Experts of a small language model.
Experts: 32 experts in each of 6 layers, 320 bilinear neurons an expert.
Training: a variant of Adam for the experts, 316M tokens.
Below are experts of layer 7 (counted from 0) of a mixture-of-experts language model. Rows are named router (the router's row for the expert), gate (a neuron's input weights, with its number), up (a neuron's input weights, with its number) and show model dimensions 160-239. Each number is 500 + 50 x the weight over its row's rms, rounded and kept within 0 to 999. Numbers have three digits each.
After each expert's rows: a language model's description of what the expert responds to. This comes from a sample of Wikipedia text that the model never trained on.

# expert 23
router:474538601496513550475586464673470474577487458534550383531564490557450457575430578492501542571489520566481464500430475517516481376386588474486439417543561441472539485474469509532483502522585449475548566491508530541386445457395455552487510480
gate0:592552495449471523466585500488544337486413438564429586475577572497533558533481475513494435397542459497479474473436543529465477530506555568472479498620402451492484504490512515484544510482467442485568477499449567453431546509479522555548426529
up0:518519462486518469498587532577481476511516446428539534484455511499566554453530518459517453508526466501470489493500547496479457554497587562494469565551426509385551440513529519502597464422475422522425420379527409556523468504484511521487588479
gate1:528522566403474410610514493550498431580428523672465482506476526444529456526557455428492373541537483496502529550509453632525491502543550431505459581423545499526548494403450409487450526538460504512457473483465603509501443412574511599497605468
up1:497502429489459485473458526414471553464540583502516517483494455505426538440556476512422504515469502523525564491406493410482592536493491496537460458533475538502527442580426484495476443483457470516584521578555493457566519473420410492532555597
gate2:530425472451497440551428522522520479545476391439475442568485579490495561557510466524548514493564524541534467567472539502496505498493517422457335603499486493496453545487492467447448491556513475495493535446576475499488444510534523454414503552
up2:608418521470456573497529430506522456494427506509500514531548502556515492469507501463521472545476543506543570490471483499497489545500502494440389407517511527452541637489625483464459506478489486495415398469482390512504459488461464419424497473
gate3:580537553500460526448453464464601426489495554503451448549514585533565413435428525460540459612523475619532505448427547558496501541518444460462442576461580511428486492451601438424516394462540500558447451425599534532456534518512552481478511523
up3:526530470516527520539393510564502472459437507524479496505481440493559510424374473449495493512472472452481505480589534495482516567515485527473502522400445501456356521514514466520519554484452455427504495537496460498484501607518517489548475518
gate4:590450580520515492554496555495532519493485412528452576399494442449497510517498659422419541498538385449413548513550536509538532388452445540577457478441566543555588506538580485430537461539421506557528533443506484416541571517482525534571482461
up4:547577530476545492431518477530452543534440511495509433553470450450536438514493456435502409515405445521618499524473351565483444532597540507526465450501452574554462461501458551518519390570454583465546544521449570453469514533513450437454563485
gate5:542400563525546533573439543570507528576505438449518441502517404391379513536488436525561590458471516452344461569506553483450445401498528597526470507488436456531530508520517462570500573499469432518486515525565444497491383543442443465457441476
up5:527475558583468414429496398496480601461470537529474514555603453519465486378414546519511467481511520390479452571467482604466435507459488497519458539397540477499437485551478586543468589482469473526565409426472598509508460549525427518428488587
gate6:456454517573473535511473459502445574488542554461457591561434461396482550532538604461510354441577597533578485452461572456452525588531479447520515559521459484520474519519499505543460501465487530469568412530469559469541501582461459522547559511
up6:536504498429481541440547468508502559582562581579469482487525587546498493554470425493468607434488419515475436503530494379473454476457494494466578481519525582457403428459497527455360492417537462444504541515565460494424485526551461482515507434
gate7:498532433494486488438484467488553461479489500442487482465470520644470410472532545431552472469491632442568502464466508390469545467570485571492513521585605497561525583516572452493543592476483434583595540470519415450528422500532421570482435496
up7:467483563549525487508550454421437474508403605568468525546438493479565527529364464527506563507515497489498414537430479558539523443436423498564474579427502610489515525421508463466464512498510558468405415451492520425586589503439588510485514509
gate8:429474541508465467475534451445472492538494448490546416490459501510533525481551531549420496533526395524548520430439492511443525456526615604522479531560459498546515458539542535542565445466484497556556497473528503448527439546576489476514453450
up8:320507509508501446489527500468527493526566484451550432524643521479504470506477526537513521582514478544519565496479497526483524519475429515469472578581517443474509479540514554489493504365543493529482502532439444579504492470540504482450532467
gate9:572438495547519472542468612538529536480454526451584394480463519543467456473427490551499536549488456478552521437448526503507457534433530433540545405495543484482520505521429471564469425502590541501373513494485495554511448596392543492459527491
up9:504490430512412547508562534534545496454465490536593406425552527477577563513499473565496519453495486514494443577508548590531504593594546520464366501457477507426482481483485475531437465610496474429508498544485545420461452498493434444553618486
gate10:622408452532497476548494504490435581413525450488501554445434468547539501467498464439571458505474545561535545455467545514471581436533483530501511601545445464493540617460532467480563525494440538579452436486528439498449466554492517472431471457
up10:542547577545594514450487513525553482504445484436486478542490552434475518561453524495484503467503540505477439475470531463536507462583503500506490595453522500459573383587511487469501460535489554431563496544575488487508487534492355510522489584
gate11:508480539603593529513506459491583504542401471488420446532555484545414518400514574560412495468476522572451410572567457452458483547524480424560465510476481528561518487464523580509545518555497469480504481511487467572450432496469540465454526517
up11:478525425534609471461556570431531486513478607431430491546509429505538468548418482415479515540501421457522557533436489596541546579483525520563550502533543440514510511512506493492441550464473453588481436541431504557532476593537536488548503550
gate12:489518372576579424531443536516550560494508502428504518533436475500538516502498433509590590503415522459532440589473484486504483546502496418421510564477527481508437545535551521596491554457433461533491511486557470520490423521510500495544561527
up12:423593481589391440467597475534508457544527505506544514410539540488509551420501548523521418535529394562626478453483506560471506491612598545438530513519487374505512539436578436533357384514375522435542567572451557524553482472535541561540469472
It responds to: Name fragments. Pieces of proper names and surnames mid-word, such as Sp-ence, K-ising-er, N-ito, plus short capital prefixes like Al, St, K.

# expert 14
router:518580437451513547450486550440505595429507525715515605465507494455489580457401474527492505574528572479501465533489540592509516519586430515533484457501460530510447507475436469540595456500429548487496467538477549460529550540497365548537518490
gate0:483464497457463489531529432517433582446616665471350558458459515479471537466496517609500503488521508501445451504436546478473459447524501525513476497466424431520479419468516466495584530469457595454566390442445467479535556508528506516566336514
up0:371523481446480445542489576456568583488479581492495530426510523463527480494456521501457507534571542502500547459614479477476463587498541540470531465442424488514598503397599522466524464449484564513553483459534459503445456592488568490564527529
gate1:485478497549519464491478503495462516418496484549537524543407480571594487587520455453504527528583506490507478500459542650617574539555534535481576479483491530483498539504411479551510508471419546623521503462507431456562528504558483477523448534
up1:525482481540505481482564488534457461401486454430497489459478579541543484547537552581398520514554459462432502457445449560447466431482451518373569540561477509499497510445534536445490489523515448436543505414441494435445549444579410520542439522
gate2:484512410493580465601428440540493458567499558533547469498502503560466388449472570422461489545429437467467526545528491485447454405448442540517477554514488567482468466554580494564543473555565485419541511512488437482501501397419555540547449506
up2:501530481498467566464583513539499524491553445460434489499446538382434540502551477391544516466459458589501593438510536536485505432527526470451464570543538549439461545485568404512550530521493506535507521564538554434473493445528451428478450461
gate3:522466491419602495466584539478588494493431541467400473454527454517504384468506524539478459498547493436467503485407531557534544452543487456493486518534418557504496594448470500600528501483477565535528519442485474493485630577487580559517534561
up3:449471623444563472481484609436486470539504560503571501473631475472493563474510487497589463457625423493470455533493522491500502626513499467533608530536507622514505469502421531487496479486503535492557508580480563544547540489544488507419526549
gate4:468473513430513468541497505480501543554428414464454475552494510450494478544507497459472480437519642445542489500536494465576558573474499493628483477467523546516593430419502469442476463456458467403530510481404523478541457481520557516466541538
up4:474473508483455468463457510449565518464477548505546518523559490513479514499508461457436563564506515487536459539531482448430478449575424408535590431440450541444509508578493532517498485390412446523488498451637320575441444504463473530416471521
gate5:498545462588519420506532528501547471428492503515509437521460478568415475566565479499501573543507558575494492482541538547536489453504536430480453486464515518454458505539570549493535500563498600462551424481482449597471531631452498619525408564
up5:519570442560578508515455535468566480448556485542427459429409613570464506572434495542508434604532502469500460513529625530483548438520512508511457511426559469467514465422579424535589491455490585528550522458474527496610556528575599463494542479
gate6:515441417516471489456507492537467519442536499502416548500494545424409556531467553506541455545461527447515497542438555588493467529447512518461470581555466473524456508511447533539536519490476415494504529539565610497475462428542463358422577567
up6:494475413655499501493550505531554443475542549507547460521476507532427356454486503490512454482502475450573520450455473516528510466416556595409530561511495441495518584442550501515555471501497502440454474491540499433426442527533578475452528544
gate7:467477525495525533439460560472479487461499409443531462460488556510477444490481525470411547513523440445472497441519479537568466447408439503483556497479411505493501523473429494424466412428552564526564504521491502541586527488574550590554543404
up7:525513483496555487492439561448521512540511565511497503566536487523556527610513511582360511511559498503520542544525461545445482510556467485455530461453541457635684537519471523506507452490492490510519559449509524506525379492564527456533436528
gate8:433503552613649511570476540515518453489522389506516463522493460545536554505475521443541508514509487530555522421547531469504530607476554492439525431549592441496507511532592483443557477526437529484463491564476491515434512531519571479446514516
up8:579550449482491433493471511462426480455476475486455488409398493507509523472506523447499497658371464429469486447501531474490511572489495495518470572618476621649535447544486492533544423525539488639424517486403521533523494525554521467533530483
gate9:493513534508515470528493489481600465405491460474489523526509428491546469486524407505464505519494445550531567569550542534533539497561562406518526541511519436546592534496478574495490462560510518539441493422385507551547496496533429407590499448
up9:521481579519509530413559495481573477392502473505414519514486462493462547499436455565549449509502487481583533493544539528549585550515536444495511547458576469515539415474411501561532481556444598557447438478406511564417504478446397502488429545
gate10:573592550493597505495407457563481480596557532459472497448492519519493603487433500575467421495510537418563447466510523423479386569468538527600508492526578443497484440497475506453482518496455590472482438484492450519572573558575485451564492526
up10:431526471455539451436501523470513511481412459551452515490497465458544531470449521543589423425390499511467529581510592449476529503520448419449608517426497511510490583615507564479470524431441424528574507479512405496466486521454570463405482504
gate11:470403454488496548426555516473546579565482513451426464459543464521461517536555513448444497445557451440539530534588403491492585528467549608522558485495532452497512578529403455479445594482533494413514337606501403599547521499467480403476463562
up11:508444552578516525508522515535480463410487376506614502435484473523522547487510485439458443487436469525548524503442544574521554469483589435555544575541568468505497507493546584446466541677475567530485511569483489476493509518537471486481518511
gate12:515467429488410496551516486539477469412513523531566536506504490473485501430530570562492473463460553565527421531475489533409509622538544553498391555543547467473491543497498500469489544552481508483529561465543416459431559477465502444447466524
up12:544522488452454573516504418579598557513573458460513545532592494485494461537485500654502415502476429506564502511415474532449534599518610507475473581506523537511454504409489518528492504591479403466485571527599524490546438449552475412524523451
It responds to: Commas and clause punctuation. Commas, semicolons, colons and dashes, often fused to a word end, as in Lavigne, Kannada, Piper; and ),.

# expert 19
router:531445439485419494508440572304464464434506563619503597555493431460483535523409483613496529429510565471477456492478475526482489501689446572505493574434531517515457502513491496541518482538399498468385466452531550613437523545544471483459390503
gate0:491620589422510546433531502523499577525481508431542499462539508502474542530441471461507544515487439475535533532546416412566496537449533429441467513546542454450498540541597488593445434442527550573500565588456522484512451497427471507519566508
up0:474539564550490546528535543492453497534515485565542545606493446475585509512481483549505472487561441453548494540447484528478476507437520529485452496687545473424559594470498464526447532492515575486496453552501540466506525467527416383498491495
gate1:494503437586487606489514528512434493501488472566585561506488527454580590524511479504417463535498545534559492494412534451492500528538590504474466546577548466614511502667495429523566492447511549387404449523410512493458507435528534508449505539
up1:387467529526555449558546468561398557507527456457466472450461544495496511551502524407486553545412429483549500501590411497504511595450503451490571502509521488485481505466475459498428511551534507561566533503539472505463439453506513515516610580
gate2:497561433556506503500523490521540394472464435406460480471480573478413522537575496493630551473448497538534473531394576491569540467532483433505539441395503495488519563484573547503482503505468556449495495506554543529543445531504613630469452457
up2:394491502459509500534497472475508522474418467565433491424531486506517441459448577515477489488559538529614496451481423510538480497480600517537540448570497516511527481438545413487518524442571415431497538514529597467364497483454474428518449413
gate3:469460532513453476577497433488567500493426491548662457551584429493507539451504487547471513478525493545511434516442430489452540550460491491537510473473536452455512614589402528433409510480536604550561463397553522509508524500447581541571469530
up3:486463517485360611542515456549513507507436569515390529538493573576518425472466514528504458434464579522469487522528534587508501539503525544534517514576470387436482527437606403542445585498538482474508476501583550488434441512504448541496413489
gate4:491494545506487490501491516481429549548463501547618475508538503432505450453466473497557440525433496562563494486443418542474538557468469541456486434522552556542444574559455556527431502543456495457550571587493483445523409498499437442461484584
up4:519510458517482530484524511590468499502476462450635454542433487516551489478465500483539464545464522525460560510526574372489511435453511480457554434595532571490499575517540463612468511512507443541595512610497501546533502473553480422462525430
gate5:416536503593476480579547541565458489541473442514476513561446523539538522515525441503529480500440544481412488527455555490464562516503522536555438551522546578485583492555498459497467549551388431490497466476577526504615494518532507568474513427
up5:329458464557538403383511526525499572501561415435560471438402496466392508529414516503443508514438494407493499542534524544389464475516492598531438477453490564428566505519512497439415528431521535476605542473499510500471513558476588468482502521
gate6:494430490512546511489515476522406497518485533487537483497482518433503517495442489602469450491518489466516468488528366419456562488493435472579535475443515564496515527447490506491558495534562503442518452570434471456555560488530588393528453517
up6:470525517440525491499537444485450512564511574497465544487478435469419474543451494548524527488514500376543506399448516509525465516522530647587525553545470532500508469364478592490491479501496412567506583567579506457498527514541584503534480450
gate7:512545496449456470547481470475527490428424543431478472431509488550497521474483632449505494492493568444466436559484478440528463505506454540436450573477454552507497433567499553496564408370516546508539496468516468513506523526492580546558532535
up7:558540523432498537561491549484527483461449565465335493444542545478509455465479498510491504503452429535568589532504433425592532444506415514405495523516421468447413372423451423392592490453403474510561463530484509525519546485559485530537481518
gate8:569538572389446474492520470473410597470547586486421518584520481450585492435482463477483537493467475602508423476477505517573516519488463419503506494464434575554496421385452542393475508516486410533480526570501596557513489490458482518591507500
up8:504452378532492450460494511447470421546515481527494509469438570532552499565529534509575396461489513492436547505598571429419428490543515617526407515480500528483479535562655391553523489507484537434508571392457394496524482509517476439487434449
gate9:486482444523526490526512557435469474533495463433417522440490453448437483429456547499570587464612461491540484512506547540538432533484450543539490504411574519623540417446544492494449475491463541404497484454550436480434556458519627441379465520
up9:463557473496532493494516429537602468480524497558580535508510537558504493547472425494472568512425519489528557487471473495496603482524631503547510489516477502413453564603462521541479552507507562556461555564474541517510472511495450558532544556
gate10:493469449445549495466493468441502470438521634647581514488574482470534467389496463494460500527571461466404430489546461510526450464576466564453490565478410460537552555556445566571484490505463539491476467453502454518464517546387458504508449408
up10:404487445602497451443466535464564496463446476480575476617513413527516481476422448596530444466462552490436502593614499429420473502522498475420516452465470460462431582564475547550571526516571530498571465562479562517550402580529578468459512489
gate11:532500469480477524471513544450554551488545434424573509546468534488449570518498513533566508545415520494418471483503497546541578473517488608484507521447488450485452509449516483513498470502468586501476462546549582462468554496501449523499530531
up11:429509502523515581529484509524505566494433504519511518490499449485552432472437546498582507448519469599488553524553438384451565572523481520549413503533582522447539570530516495475507497489401404514506513489520483527519439470469460446560474482
gate12:517548549551535427474558545438562498498447457517511593514466493377574559474429487600367506501586460440503446489506578522456444488501451482449580532500502476496494548473356489447517521412487566429562525541513474497494558490503511479469566558
up12:589541545565485523534496568454489558485561449504549434611488448408480448504465526519450452505525503520564483493545521504442409459454511551521479464532520422493445578565527472488511544429525484580610470574602523476569574501390446509471555506
It responds to: Conjunctions and linking words. Coordinating words and modals joining phrases in prose, mainly and, also or, but, the, to, would, could, and commas in lists.

# expert 16
router:498497412526408533556618470489480530533495533339440389558636465573485451560502533430470493644583450477486564438506453505507523513390470512500532549518418508308442483540564510511430503493510461490522448552459484550478410568495487497458489547
gate2:434434521612494469525530449477503421506563470508505516463532555452498498456398475509468525478491558464473480500589429435524446454537507514471469446481525553545498550440454495488472472505527626502448582491439491514461523505526497453483558541
up2:459483444503440496469571607557542538548454528529504446521414421486577474513541542496528534527505406554513516528577486420456527487480481496453509527494536458556514512507442490551508446439482583515516453520476483540421542562463508469510474391
gate3:503544497459640531484449475535479455518483449517505554432542448433524422482438544491496508541449431418412528511477515521616503455475479552449511438571413518519477511556562565506418507494507406441505442532585603525478460435538456547454627406
up3:437443489480460487537497484548509460455482535473541485510494486539446483467588531485614475436508444533373575504425516491521550447569514502505478569524465485478546581464513478479523404529424542492490506564538415441508484453486443547550511598
gate4:543534464534520500564499518444475582526513431505506515471500461555527471494469496502420446499435502541516560499577502443550482534527503451565633467497502463471483520488384502509570638523430547570455516522449546420540520501522593461506530535
up4:533444537522424435379526537492423500551445589506469471481463586536585475498485506467572531509486445468561482482627480585521514497440507492477462485447525598498620479474497446415508507561508450412447520432477508516495474496400379531531510488
gate5:495480527453471479606506528464433666494603457440496503513504441472439550526513490404595439494509509474538581508570460485505446484425506500545422380435562522571480510494512467490460471498383447450461551493549553557646366474557494460550535516
up5:506503518449529568416515511544514433500480523550403478521474449489585457481512553535539562551491489477541447469500426529464477432498586524436510470549450492493496467522561443496554487477608511456508470545524352489451470556491522492496479436
gate6:478457458538474494384525504532499449514416526496467434480591530488450500523500408528540593563475447509408627491430454531524565459498526637518490565538554555407594444479504525503540492438487488536521460569456475494488516530528473535491546580
up6:449604529447524620517495481548436609486467434481494468497487464415493504477448499498594423474506594549450473517496538405476418512501581496516533384506523473541479564561536519560461560393513500447532576442483548662507478470457480499529497498
gate7:457518507590444437462498533507483443534484520520487476502614521401568526468558489466484548507482401495564494564551532434446531551534556578489558540492533531481544460518411434461479480513410521498519458584549611492511456517490615516578558523
up7:556449447627451584489467523346377403501549533464421484580546355526501566481481536543450537361455489535484505512415486526513467485424555582504467541423506475507574525448436548551518440499402517546526546485509491434425499543539526533497468540
gate8:466531486510477567460453539431541444427482590605489457462478550561520438511428608444507455526541565556569533562542536488569484494489538446599546428517540574434483484464531529516523544581439586544495489496570437476567521550473494467628531428
up8:440540498458498534520486634504496566561431468520459497590524481435579564491504495563443429479535399452551475512472459476543473507440527573574468516555538475462513447553493451516549448422549510527518510510504462442471586427525493481377512594
gate9:414493521536482527466491429564469511504516532449529533522541565527539441514505470400451512508417515490516582466429503555595589542481514488437551585515513524546460488466519490403517430491484488489543572539483451563464474520505541530527523537
up9:512499512501531469514499494477520490539461447520499501551490502542488500366510518443509559401541560484456527493518555472544522421484387523588455399577616433539452474526394553558452552547595432527481504496481509506546521449418519507604460450
gate10:457517536475450495454530441532578481485471524453442530416487477527505569486442576509498583604493431562480445459424434475423498469497443462545471372464459362474490468493460533460467515523592403578506499451555555540497533476485481490417464516
up10:397447476587417528520473544525408535476489468499482554523474497516513516516516523463545561506458560417435557564456537553527546498472606528519503505486469476501502523462548406473528564477491463510530404403570468521427459525436508563447396454
gate11:434524445601483515532474491503549467490487495459575476521413518480486557552469467577395500611513530491426419515523492506519516485498461498440535520427533502482499460384510571497545460515427448520540530449603465512468475442483513505447459418
up11:445434524473461494566440456351444573488507467526459528612416511463545588516521535548362389571558477589446517455562445477572534544499573487522521505409518500557513514459593506508514500541466516486483513514467449464483543626465466558461516513
gate12:535635501437558464530541484505482493410456459474452535646477491534456462456474530546586523477577449562542553504498519510444488403440423605453502540588576542478486456511450534427498467458491528505540496500481545555464537552516549488545494527
up12:480539573495466591534478406501392436491553585611575512557504482519480452538490418429340494477493521436465493466463513449470528591512547449513496436445469413482538463473414557510475489501484466471531520412461530475597443508470487467448550556
gate13:429478506443444493548439414507569541507497476502503493505494522376376510596445409414442518552483323398467576538598488570509562476534427525494549501544522477505553435537509456480498551487527502489496493487568524492516603489415499506507487588
up13:441476438565452537527505499478517484552446523521471443498488548511536488526541547471482626502503643555529516562527447502492506475470581455534508566452552463583549570559393512516441520431423476539442449582498492542484451464489613375551512424
gate14:489482574487565590502518513502522495511550452463472527459556431513403515436437516513433510503502529512543454501588522536465427495553654519581502405472484488585539537547427496536518438422422553454407426476553458543518496462526543478550545588
up14:594493437442509571424463477518416434509470440528546465447586496532488483537500539532491466514573505554608497497495531458538542582429492517478446583519451476467559539547516537434521464474483530488505460505496505554536535494436550452438516470
It responds to: First pieces of names. Opening letters or syllables of names and words, often in sports tables, e.g. Car in Carlin, Tor in Torpedo, disc in discus.

# expert 28
router:505463518545524501468471502565499492500461500436465596434406563619582444559415527565484507587537473528525577442487508459459527451559398540430491415545554520422486601460551488465482470497618526480538466502498488503428565504458526507492523542
gate2:473542506477416473513514499587428496410577386491555481588358541442633510579605484481465489484511485458417423512421465405480505482528491498600456506467464477546509384445487582517510455458564508492563541476498453550486600483534550575507501482
up2:517532484569590518575451408499578520495427531417413482420600468549408445462473499506555479519400458494553521456449551567472525513449495440520513542612471553439406385572484446474482524530571502590523505432559396483441426575493432437499518473
gate3:506496507527485525494513460469526454534468578508508555480598536534562543500482447530481406450607470496441423503493482492483509554510485521499577544599403477517359530501445467481572461508484501486515471521450497447557509515570548579503590490
up3:550493558515438519476498465562522468459506529516536426520373536580640417407460498471447517522569518466419507534539548374487515539445532467507517497479575540544614533573557515516467517435515447522484543476408593456490509518494591575449487522
gate4:548509533651526483507424511489400512527545534577567480521493527511555463577474512492473480557486536494562518505517418471514434514532509466430558515468549516459546498562429428433420635517571490447531484548512482531484483477485517498424455572
up4:503502480500519425472468438488516501502465466483492572412559525389592449434455527525416530422448507510558463528483575459513524490524498529441463518482498595424495462416598501496464411473515528472473511468390514464572525470546390481445418477
gate5:518455535459594513491395381475469486460537518570610488522515498469452493448488430496527551594491487486528502493523391430518470438594483505487487502557525566639574488518509426545438467437480574513505563554515443447552484467496392491474556538
up5:574553536445503547610481535458440504416548525550564565520469500507428510556470507491535600560426531450503502491386457461516437435585505504506501450488514404547514437532478495523575549479509429536592530487536547483545392462382483547502526481
gate6:510443481460521487487541513498406450471579518560509486489498557472546441507521410536558484424470489471469512512514520535503551499557583537467508532486545518487580580457471436562505538397434443554489462461477416444508557495545489492459614532
up6:433593420504527570522464543444446501467395483574584426464409525522519558363547415456545540489426455478470523557483486451558434422470564418414521575517464412459463498466552423518503469537526491603549413535436578482502512474461458476501522444
gate7:404568418538423513450551597534532542497501552505476581486528547420476502586539512514455445562553487423471493421538464486523498563503454532454580479499441397593383528576555555450515518470527406439508393565476612578490478391551568541583435541
up7:496463456436521491534430520522456507636445461484441494473471571513526464467557436437512477514511476524421498501585415520535434551515582576462554467529431600513461507561515605516555468486529573532474502517466486536490510448479597455588472518
gate8:460566475566513609499479469471609575495415506453451414497513555502522413460508503539501486506504357586544494487485460537370562456484530534510451538481482547502471472465530542541534508461518558526542563435482444439510482495491546538460563483
up8:572538510564395442498533498538513512508588515492520472438506502378460485515413518461557508491492515549525464469496478498518496465431456519530573513513502403520574545478421504476493424581486479501558514397506492538405399449484578498571455431
gate9:512512498492425434482535595470513377502569401506521549537485469464508491455435566555486480411506487516443497545475516571511567540538503555448554483526430550466428585396533523515563518486535449522542470497499507558467545450510489519536486472
up9:536627541520523508600487465468460485421537575535441566538561430513530482477419474392501476541546432458475575505459510467527424481452527558564547496553462512526554552563557466462445602467518485545535460418611551562454517587437578565507525523
gate10:599468511429432531512601469548477489517510410446440511473492552500550482550530531577469383508606492492554449420527479545535549571425509586503510414488513485457495531401461475437443480468535518485458523545476498551426561469574488415578492454
up10:589441501508457459474487499501466464463507509493613392591503421460505636493516572500517549541544461491465366566393517464537421483486435464532497533537521459524444377611419538556525543542496465529517471554543530563513332503513418592524423483
gate11:328491499466556556559558544475586499504401532491549498464481532428477541475537590492569548432446496519455429623582510553452476535564521427493400628501510532479497456544481483467484326505450556548508454467518437459508446454563454491452566462
up11:521438488546478520501409517582471454495542433484497477529511445580431519441435494420550482540466472488581432413513360486524544490385485567556554454565528398475496555514506513524513568597441457465516483569418526481480451457547454503510505556
gate12:524613485467430448494526442541546449428510495453453493478592438507479519402486586523532607517515488480490512499557648537568526531556490452488412549551382495495491557436483508522500486525491520469516378496539498605452569477421463493537479466
up12:554449518537403575535460398457495533451476459476542464448510489390467560532444593561443492480502433549353581541556475507478527489506503489482515492560544496478436561482494616576551521526523542481528537513486545459494508359448565432521504547
gate13:584432461388594471497487580497534507588457418517525495447544481487543520554602488508584421507582525568430477597495552484502540460502569401573515497479505565462441534629443487554513490528562533483439496470473447521501397538556462606631548468
up13:423506531383457555508503376449499539451527463468475492556442571557449541366492432514540470496659398472437493552528536470506422393504595515561538511536547475502581559478509472507550447500571474476549544514451481547507489452595499528474595492
gate14:486505474445616504440430559414506501484551552536491576559588561518528485459495510552511470558517518500404488582495512383547429597584481469498424440446450505557517480543533472613557549511490512623555600466597421516474422492577487559438589507
up14:427567508467611511463498500422532542566429552562481461524494591461566472541439475472549503469383458511491515534492479503421469559532543458418442473357546444551466493578442452443527513518422452427458499533516544462493444548546526543468470485
It responds to: Person names and pronouns. Given names and subject pronouns before verbs, e.g. Robert, Kevin, he, who, plus day numbers before month names in dates.

# expert 27
router:500557421569447496582604485574499494412501463375525454473515558456472506533471562462507548548534456524498505578477383454456372405432429576435537487528538518427435515564460491503455488459549486483451530487485532482492460532541411588455483505
gate2:540432527525550577467450529471455489455467473531532518422463526412452508505450499520517504508509394527484492586513457328489458498476495467490490465523518451494508448590495533522492529561403468543493546477602466519547536555486508507564532420
up2:459485580539477422468463534539438466536527572482550509511407552483498472514588475504519528490494501511531477429494460552547461534548534470461542437526498538496406526560519435434588489492624499602454517458639518554394530532366452505553485478
gate3:471545495439548421597541544503495546479430408530493461598589488556519561526467557526565495502460432403505481497444445555486502520477492467504412473513508532530442475499527559525471488453457448483488498545476481462520446529576581489508434520
up3:528533472442445495512548542494436466468607469630450534528465528496519523467442450518561510402492556490598453526535434495476443568420468530483526512415362564525451414441548505515486495503442516450496495429459418482527505537483608472585414511
gate4:465528473361520414485542611440582468486544535426488492552434476502487520421421531551492466415495580505502451518466498467486423484467439508498523514443537561536439460521543549526556435525436576520610429534515616448479547510501473479427489525
up4:473454479450505450502534546483454420495461490515559538556446502476496518514493526588481526531490524492444531476480575487486572559547541470462459495604480469562454524477447480507435483509493555452400463549625607469459492516428513455554493482
gate5:517437488545610532549474443602537557484510516445526421427540423560443505484477474542512434604495462442479468460560575449459590466442516429589488532578520452531462465554495533536471502490522502399407487577575531591582544485434532555510439494
up5:523447493544403575494426529508488469512520605476493423590526543437564471477503492523514492581509484605484497496608487527478528516498528478554558427464562540513511445484520516435505531480492543508432491561518452574479462448449501448480388482
gate6:452555554463429466480572503487530512622437503566393449441536485555528531421500541452442522464583477482487441510615557477492471532506496472436608476533493553546502471417517479558582450527481516464510442544545512458497514464544544537512487462
up6:529519491515492533518562457593436548527508446418527518516480463447540596511392495373500598423488325545439512571508460525515519581481495516579552522479446502407524633452445548572594507482520535477494556591487498423510501504489508586462562430
gate7:556485506554593407551478548519558484410502538551575485508501422533547533545412501486517515556466529532364571502473503562592528408552487551561463474501551437628423504539533425473462581427497482486505436590562570451535453529466531639489470523
up7:486465495468518506576506457531497515511617557455544480539574513459544473493483523464660443483408453598513501443581461577512498571524444441511440548505484413465519451348552615497538464484482493372446570474556536533521490403481436520434497518
gate8:462532409498516482565488446511614478523457474352570481536569510547500560445584460459504431523529519451506581479468478509474464509522481597447553444573457497544499493470510422515523491521534455488550545430510404519552527467443483506522558506
up8:539505524482580488545409504538529488475485519474529443511478497524529607499526565543563559541474462575564457507516498541548521528518538454472443527458551453469524445452532519573420510429489441550456538506512521533397477493507560513531549487
gate9:513561513563525466572482440459451454514454517458440508433570424511489513593497443450461569433467529606397489490432577594451499532541494358522538520505439583578593482548559579439490484565425579503497477500594491459533438494492486529481537500
up9:501492450554618472510581530519505489509577532523460438512425515481445537515503482585530531554499500505586469465522432520544510506422651473446531539505506483526490514545529618539548582568545489506541452585518572501431482433440559533486537461
gate10:455546426570519548497410577448518489510465382606476441479485534456402543471394572380530545440588444534524453480592514470387427481526524503425446516506518535528510496516521449482456509566439579565520456481504430519539507511541525489529509542
up10:472464472494541473396487496496520484400520527474451595489496587512608452529531400552357450516517548438580538474506542555516455472491599486509497493548476460403473478484553604532482563402613457444454569394561498408474526436534537569502503540
gate11:533525549474477452558566513440471442523553467576533518414503495470573563528469424530344520427539542553398479571437507481498476459528502486487511467460554472502486450487541555395495538506495540439423554500456552493528504549466496498539581420
up11:426502459465481518446511546428558405524515494544569503427532458532505525435482478512497478570507435547531559470474526460448537525569547414443455547532570523539504530592537495382569467496380523452512560513532413469421421508477558475494538608
gate12:477450485507477558514492503485516565486462460505460508530499591500508446452520496567489408480421522504464478421602502502464483542594553506440479510477398453480519561494446526431491504458529519565531543489541507443496460521516526492539484466
up12:469501507466559416450461554483483483493523569535548433512539528505576512570537552528466474531555486402441424579450567547530432403502515568493504588510530582479527465436545519479555481490462410504427497481548558469515446497528442590558526501
gate13:477556513507412570524516537513454570605547571506498509555435450449513462536450538525505396466500472627524529551473463544504498499501547506529533568524584524481542526571423586555460476475529566502543531455563517503501525511456539463462409504
up13:573367507527432518478494465503499611463515376571399479538441448523547528432492580520519510503499508527497594472494512480598534492428404511556503442552547448570553410461483523571433417477482491572514477400608608556459494441606479455547480534
gate14:587502546445568423492525471506499447450460508486580561429502493498480542502457520530519519498461570472479508527536525447356505414462507502504555475527559461568566473529426596510433463552409448451390421483619495521534641429516530525445528514
up14:470436536579488475521546472405420524487487497590529578459514467477509541476481496486538439486418559456508510418466468466468415433431462521556497484444513433493512518512505533431516515468492433500428445497572532470467529526511453501470550541
It responds to: Place-name parts. Compass words and beginnings or middles of place names and gazetteer entries, such as North, Santa, County, Sus|sex, Ark|hangelsk, Coordinates:.